From a checkpoint of a small mixture-of-experts model trained on Wikipedia: 11 layers, 5560 steps.
Below are experts of layer 3 (counted from 0) of a mixture-of-experts language model. Rows are named router (the router's row for the expert), gate (a neuron's input weights, with its number), up (a neuron's input weights, with its number) and show model dimensions 0-191. Each number is 500 + 50 x the weight over its row's rms, rounded and kept within 0 to 999. Numbers have three digits each.
After each expert's rows: a language model's description of what the expert responds to. This comes from a sample of Wikipedia text that the model never trained on.

# expert 21
router:452453483439471512479448534526570534522542415509527457625472463447515490494447518543519512467459455523501521473568575479437581455470502556508487474544518506490487491480543435480441441562500454454461523546367471511409501508447452544459633446522517522458450515489622549533534498539567468457483448542562565516545455448609547479570522453460490429480491496571496454431456410550487398512531470553563448572464446504475509457463466581512520571541539449475391440493509597489464415493473449472532589458464442448443573462440550552512417516484532437597516501543431435526438526436576392440
gate0:536452542545459521431534538476531531523494515520493488568517567419471532519515474398422557570473432572419457534446586548476468521470518463534515529477480399647512484523476481387545493547535504612549487515405443475480533492503483505491467516542456513599446488528480550463419500455544522528517612508490547473546491528503536555458444492519472477571454477469497453519525457528537552487454591495592401568473494547548471505469391556469512454557521489488515448507484494584460563531515542421539509483495486420467417425398590444476528672543536495513435445457443481428571606496552418508
up0:450498440442501546560488475479478543501553499542518588379596447466471433522547498567503570586544634474534528477453537598522449515477443464474449540516569470420538440508551497552449559540516563460532540442403551497440510487535479609484503476419528483474527512524411519513523454508509576449530467543537497508473530471476459544464570519488530492403512519488414553523478473509489587498471399477575432399539530527559563509500517483527544566451444451519533428482536511404538461505416472610433369516551429469554510539526428521537471484448426474427512584488600526503519411573451506434
It responds to: Location prepositions, zeros. The preposition at after verbs like studied, filmed, held, plus in, on, and zero digits in sports statistics tables.

# expert 2
router:466430507480503563471488437591609561569534481514493503551430515502557496557432443605506490495414473488476581346557540489436517496497540602541412456589449490544579398402478429442510385489419457465431588507448549467442584435416459569483536520547489511497422539471499571532520537502586478426479482525537544543553472505559462494569579447457496484454530463515438511450471456495554479497500497502547470528479485463396494443473473517531418529503532470457458421439502511504451470580455405473498539490448450396478512427418533557550488475527540444524462501531453447478482560463557479474
gate0:538377512460462590562391618568561519516479383560449461568513414483524443475440553531471527582356454520499498520443481572431462497505561589504495553482419509485521501450552526517554461422458480546503555527455519442449561463485489566500545445531529442509543503460529435500555471586453386536506487485480531467501591594481510448534404543454545478485509425377515514585467500515547451474473548550525513541491578537436522430468558403484514511527448516493495513556462428503541526445459438477457486547523621421527529520479415554535550487520530452570464516518487519577536532505444433511
up0:528445474477527546505454517538494538545532480551433496562422352547532484478427465550443506540488532462516514582420530579432442512497520667504439457464406483421594575442443516520538588474546495496414538524489547499500541508540491604466542409512562513554531556496485490499497459563458371542542499438450550491467582527592605441585514589511506531471507430482507464516501525515491519484501481497590556504528571599508525498535550487542534430460445481613509494515416502499513509443521508508472402519486499418522470492522465525559520535450428430512371453519472442502530406504451477557
It responds to: Latinate word starts. Opening pieces of longer Latinate words after articles or prepositions, such as doct(rine), exp(elled), coordin(ated), Comm(ission).

# expert 15
router:469478429439441523405432446527535531563505433450455458595418516478511560543510512572540479489484421476546560493561569493438547429437582535560469417560481551588523449445470408498484426545445426513495521554480457541432489523437481542456533456552542531477389533477563595546527554521549445477463454521551572485628434449558468478528557471472545427466525580544421512480481461515455443530545476588536436545442411506475529444433473536536456548522504437454473417506493497422474456534474449459471542480472437423464548483436489579516490552471504368536466585558466460547489569448530475463
gate0:474559426505604566423478449577500551480551626522541518466368514487433509500545487423547413471529512380354559523452508432527477580488515517529429498479467533489489518528527436544428500518464462489468492505530441431459495542583498584426504484474508503403521473482521608534440497589481467510527572557601494478508508419645482486615440517510491537501523458482518612561464515475492460526440466594542537406471479487440536443475448483496518509506502464508581471543538481490493535542570493516486514502560546432528539488436530449520517522514563551568574475461388489530560537496543559423
up0:455505547492504495554471478533516506468505582584371538519535516514550525424541539552488535479474558555499497422568451443532555515505459496567593490504507537440548502561545554551514573586528534602475549579555548535498518413471525542609552579544557585556526616424502528502432517449462523485473499432461539479509531508493552483460413393491530436530494576555543550556488527498484477474542470483583504586533495575494451510500562536530468460471499465419576487344420604645499478438578419432501501494549538518476482604510529491455527474419454468499499505496470532430496579535492499545
It responds to: Proper name openings. First piece of place and personal names, especially in lists and tables, such as St. Augustine, New York, Ann-apolis, Pat-ton.

# expert 34
router:464398509498459528493489401578549550530540456482493507532481568464550546526478575561534527508416402506470542443543555467480504490470495555514394474511459570511589443493542481488475407487523404520373463533449537583457555469510374502443503451487506527521470560488545535511550606560565506473525461571502501446556432496572482402547548416479594424456513548562456467410469446528445448491500416561533443529505425418475530461472590500453464495508495477505364477421527494436494495590481394526543592531466417462504523543454498547520497580558539502511495537589502482489458527511532492432
gate0:558437459573480481518532553517450479490540470461508490530541427460444515554567596425493490444388527531503529493516462437523478447502564476483415545500498478519519509533499454430582425548532484539576658488572517543574532488582508524435518558555440533524561521455599485544566455529543429529545521543455485542473415565543479434587448438521376544529490443513390568531526498513433531333521505434522524484530515502376535453527489558482466544484594476509449556466436499544506374586447563524423526489510547529512547503519531486528510564503456481507434503564452500528412509565469509505
up0:534525602489511424493534463463560565503532572497439515560511518556562580497440403610488478637607493493502523468548535549537496579437444531480523434433545438485524521530600596528426544557470482495493576578417425542490569458387491388531495501468423573456549535510485467423452455469516500511470421492447518507550614467531544639406500495493486400513467526449575538538413488488483452488484572484531472496393451475550448512519479507588464525463426486539562521525577500529499578496541493451498502468600537529471461553537477426468572485484446478519501484469496457542529505487518520472
It responds to: Institution and abstract nouns. Nouns naming institutions and organizational or abstract concepts, such as Council, Ministry, Party, University, state, system, project.

# expert 35
router:509438439473433511510468416508527602521532456493455504569455415453571497506525580556545522525482501504546582451551536450459492450429447510617419490521547462536576394502509468516426353557420448413465536582505481551469553423485459522456518488485517505504460542542586564506536523449543433505518452502542489485501472528553542539558535475494482480480556602537532553463447413535551499465487492561549492537417490434443530395485505454508484494586506462462499492444513529442445490617449458401510511477474390482453532514435592530520380580559550519615458495511471434423494559522499496448
gate0:485445471500526475560523393521520589638444557479534539519514500541524466475517446480562489482490522514515547482486499463486440540561490420424522559568420412473529509431531503467578520517460573529473494604392564524492474461535584556467486559471533536550550543572492565432579516502522493525471494557427397529480570524371441526564629568511450532472465505501471431530429434398483512532584497655511456536504504490569503512474466520592468474483624547549417472509510441421464479515458495471480542572464509432476577537434503550541489498405550458484506519526465492451537434487549533476
up0:540470460456461555475542534536552545422526437532612499535547571462503531487468484480564484578408464627572495588505479437487409410483540568457525483571433463501453479502401474469477577482601467553526541496516442519467460436395556489550489602530512515538471507599465503512561434536574480429472450571550560489482442430411463531503509502569485534456417508405478367463499530431491496520535599462451445536614486496440437544509489550526436503474570518476579491460526485443468503417475583461550500516505494486490516530575486418451439476404576497500495520469508423495482473562472548504
It responds to: Verb suffixes and participles. Endings -ed, -ing, -ated, -ized completing verbs, and participles after was, to, be, such as rest-ed, dispat-ched, used, built.

# expert 26
router:478453442476497563476371512497547519532528456523474471599347504448603569541451540550490484486434483516424526484485555439507521460486454531588455452563451504515516461474477454415538440548451457474359527559469463503484535478483412532400585451498585548522436579485511502558534549457545486493512399518528542439542395502502506426508587461424522427384560578579474492450448429542534521448501445549521472562465393460465608492441532535488436507503552463490466449496578536440470507549508494480541557458467432469477538490419514569512441483526520481554511531528444459538468556449537439490
gate0:464585553482464482438423475582476460650618485505513467559435455409463605475505434518440555501474554591519544543398509487426444420505479542480432433529541491546472513430516486519560467513514538549502432501527514475500486521534443469533460525506505570569527520411562441512526457480589486538461484506451474537604367512532605425468427533549484559510493509476429544536500575422533431630486506507538453511470478395529474598497482469446414478482458493554508441546601501486553555518477481465453434488560437486515552451437418559483490486542459466550465545481477525489560504502421473558
up0:477541480399490499476480421482493423557530475493374485582501459518621547503600469413526543485489496626432507510440478552480484496492510494499442567561567484610499540502514463532550508437478524512502437520483565541508476406532394436448444492449545477482518553496525534487502498508498470521430519545529482540625491513518528439476587521502506454482427460553476482473544402443436426547462551448457399471393477432562446564552457546447462411427496495547514470542578521541482515438453542436492497524549448446522521558502501511544491560530479523593426535447568521478609489379441457599
It responds to: Person and group nouns. Head nouns for people, roles and groups after a determiner, such as team, school, player, driver, grandmother, children.

# expert 7
router:485428519471521544477514435470545564602543467548465459526446386456571536543502500501546524518403447535524542491541542422480540465478444581556455435531404481482540479480492495457482400563449444499449421505510493591469525489499420526507573465465519518501467514473513526555561578472538435492497510535504517479489381528586533473559557459487549488478534507556532509352382401532572463503452446501561501506439397480441485487496502540479519501537549470426439421474513510501434486579482418455512606471430412506444541566467588505500406610500522486528418537631522416508489535491500464454
gate0:482616544540529503571472513557485559525491373446480532562531610526415440492476529534575544556475438507552516462470432534492543521584444532511389447519629454429555566584536434464603425496564424540465572475486490478576633493549527530536461512483517475532526463434572505467504484520541440482551483541419459486585432541545567525518571457578542459484399507495414531508536630530479504487593458512508479460516527442559528512573520534516568548498537457524519566533602460525438481497495400462460452491521454466523518470442517555469489513569513462470555458506494421519574531476519456521
up0:434517558428391455454447518526496469488522517500489548548566532481441494500454507532514500509540490482446504639499500388489516545552513564485521445544619363510600549535587457551526492564453464537567409370391556370500517439510517541471544525537579430512590447557500587545485400511510586499430530427489451474559492547563589529494428475463483467498501420530444541485496468519527448491577517457491412564475451479549404535460521466481482494569509482509530488495503537439537594513505511500487514512622524515542518424421557543415499465543486558507529497469469493491525455528562489535
It responds to: Nouns for works, statements. Content nouns and verbs after articles in reviews and media text, such as album, work, show, comments, sample, model.

# expert 31
router:488464507486478529491419420515550576480534460474425427515383406385524527544475476528507526480478467481453526478529532407471504454419479524548462434567457523526561455490559437459456452566480408498485539530483441563438493465413498513484586477554553523455450517470548514553486503521548461483456365519551581420508368486602475437545551467427554418494529599523518526471456442599522457464496488543594394560527454484459561493427544527528451481580515460440473446456518595424433439549458467548550514464494462503428495528487563507531449493486431459505502535550447412456461598468528481480
gate0:463494487569552459466415513493484511507567441406565503444455496455578531434551569522418585510533483376545521418497515571488443411434570537563566471559459408493454488521463462474544401474581486537453540444508491481513532486447487544548535437487532471521485533493499507532594429513428540576467474481489452546469478550451495442480471521388522587387507513484527440513510398479489431550392438491554450545541485434496563461544507420568456516499564560453529478513517499517537500552451525473505500561546542384499402415466428595552429511547483481498436505450495515489462408484530427603
up0:492442523490487399605510482494448559447476444501484405525448459567420513541437429499539540488530526533449532541562418477424529504511486605523435553417507512529537499491399476521411466536479571474512445469451582523495587482518490519514461498409462519495589462573468478509356503458562424509438568547542592495488551524552468567531531583551606499545521529544499455589512590526501500506621470489494427488473513485444460450469543487474390484523484473443413504438474523476520576450485496418436549481495464523503596602513504489413496452530409478479597481548485454523448554543483473420
It responds to: By and prepositions in credits. Prepositions after verbs or nouns, chiefly by in single by, directed by, Preceded by, plus with, of, and counts like two, three.

# expert 32
router:443486413477473503443473466504592490582530430471479524532456450467557561593511476586556464505433440475545520460555511468405566457479518557515439497514453479516553466420509431489506489567471464488443563581475506590468582488488481557524496450502554549528407502439529559583544493502604444430445428558570573467549440493556518499550522462481487505377571564494505477434434423485511394463540519534577428556519516514500538424492483536506468483536504452416428395478516546483460406491394475518514535531458453418382466502437546607470442441485474440561481555511464456511489525490520393496
gate0:465496596505525460462440470433457471509526500510430429485464495399491464542552499442543521568377485571570445481443488474467547515503545441508535431484405545577497387435412545533522470543516608526558517488534568471460536435487497508464533443537547518527465573351474466475436457526486509442436503465549538512504455596563441425410499526468500512409489577460402443487529506491518423500516573448492503478450459554555440523456411440465505477428451489426509518517499532560618483447483488551496443570489561542458541586458492537617532413485545552568470491554596562523501477506532457499
up0:419517429442421507521520559474550481431531534427537422423429505551525404481458468551537476505553522462528568567476549556490523427445538521498479438509581517457499507575564508489535452495519586512502455487478529555441407530542547458469414498372497585506465449626678458374544563511485468464483531409477475526488526502512562537465489530509589481560486404508520480451554473533520539444446508493507476547550484521438494600452456530511559526544503466457445556501535519529483562495484498481529507522442555464504494477513421469527394491517457594366433607428500506480535534460522578558
It responds to: Word-initial fragments. First pieces of split words after articles or conjunctions, e.g. vert in vertically, fib in fibers, con, gr, des in deserts.

# expert 38
router:478413496474467556505498406515532535522542460419504455508453426523557533533453467537539475454491425565453527448583534519437601458443556500488442460586449519526519448475486474510515483502394479465468474591465501471424497445442408531458501405511526502486506519386518520553553579526535444480483474492530525494517435450548534437509497472472487418489529547544447518450440432616561470510493499556602441549385487388461544438474519577452496517537510423447479504431552574489435476595403454517515548420453423464479497529463525595555484471513451438520514528555495433524458586406552377453
gate0:524589525481599528427464524485540406603576535487572534489542516561609451529457459499558566576480562532532482498549520522546679526545498559492536546423483550483519480488495458390505508526532497509477384522488504528470426453421492490379471549544430450501489509429452438498574532500438523493521400429508541549482445537487477569534510483505539492533512578595442446513519501503503547563495484455426347542441483558463490519467455382544544457415536503502508542513435449491447399494478476524558530499466564480477529501520540534577540514550426461509583432492561471443462430518474485439
up0:501370465454483465381467536493480407539493437444571472438550465571481464483508464537503520551458564509504496511534499570481541552505518470427428565562509539447506476450358447549491561515556502574463468567398538487530500450566454548435509486458474502486494458461484511506535480504422454482432445496634524415490536557494557574507534508486487436542505582476506503516516467532526573449437457449420453475460458424544538508411453486465555555536395478520524469400565519564528454522551539407482520404480504472546553534521582514555535460511505538552472424428462487552493330500458565589
It responds to: Headings and capitalized openers. Section heading markers and capitalized words opening sentences, headings or titles, such as ===, In, On, New, World, Best.

# expert 3
router:435442461437473549439446449533545559553545447490466502542449477459564546567450524568553482478457445491508546438569551462413558443445535543554460448554460495545543433440517431467464451573455446454441523562456475513428512484454450557448544467524524557509442555455573561565525525521564451435452441558567566464559436459557488467548565434428533434446558547561475491436433441562508440493482448556571432563465437460451561456429507545514460565544501431434430448456536551503433443551439445476530544461440435448434510518428549572507442524511490440563472566559445445522448561465569438441
gate0:439498491433485476572545510524512482501492502508511475407538418543568510561549522570521503552561462610448483499407490485540597363544598491555514523470432548525533516496536456577510464574456503472532545495486533517571380464525545517532440439550583515508525494492400498464478456467515533474537444519483468500515570523629491522512493499463497505448488412402487512464519548469438445378505417429471474527562417461553517496525617472501548571470517503658475447498511528479501500528496485440543482606454503541507561571496517587526473496422569520523371494456464401398504556522498484506
up0:498500496571515398472518442527524420441492551516484491517638511422486393504492553478440579516437530495442446551529422500447550489519515477539519556522431547514562530360452503439414576494461532481464429485542424457474465492520568417479550475407470501513438616547590543554481505444538513431502417551549462518497549347477599516488528527520484537477450581481472505450463421503516495553408523415449525563377437492491543436574484497516559576404543506467534493479561502575523498447537449523498506517543504487566483488552468500484516582530533524447519533632535465540493510511538532483
It responds to: Mid-word name pieces, numbers. Middle pieces of rare names and words and digits in dates and stats tables, such as fil-gr-astim, Nak-ash-ima, 20-24.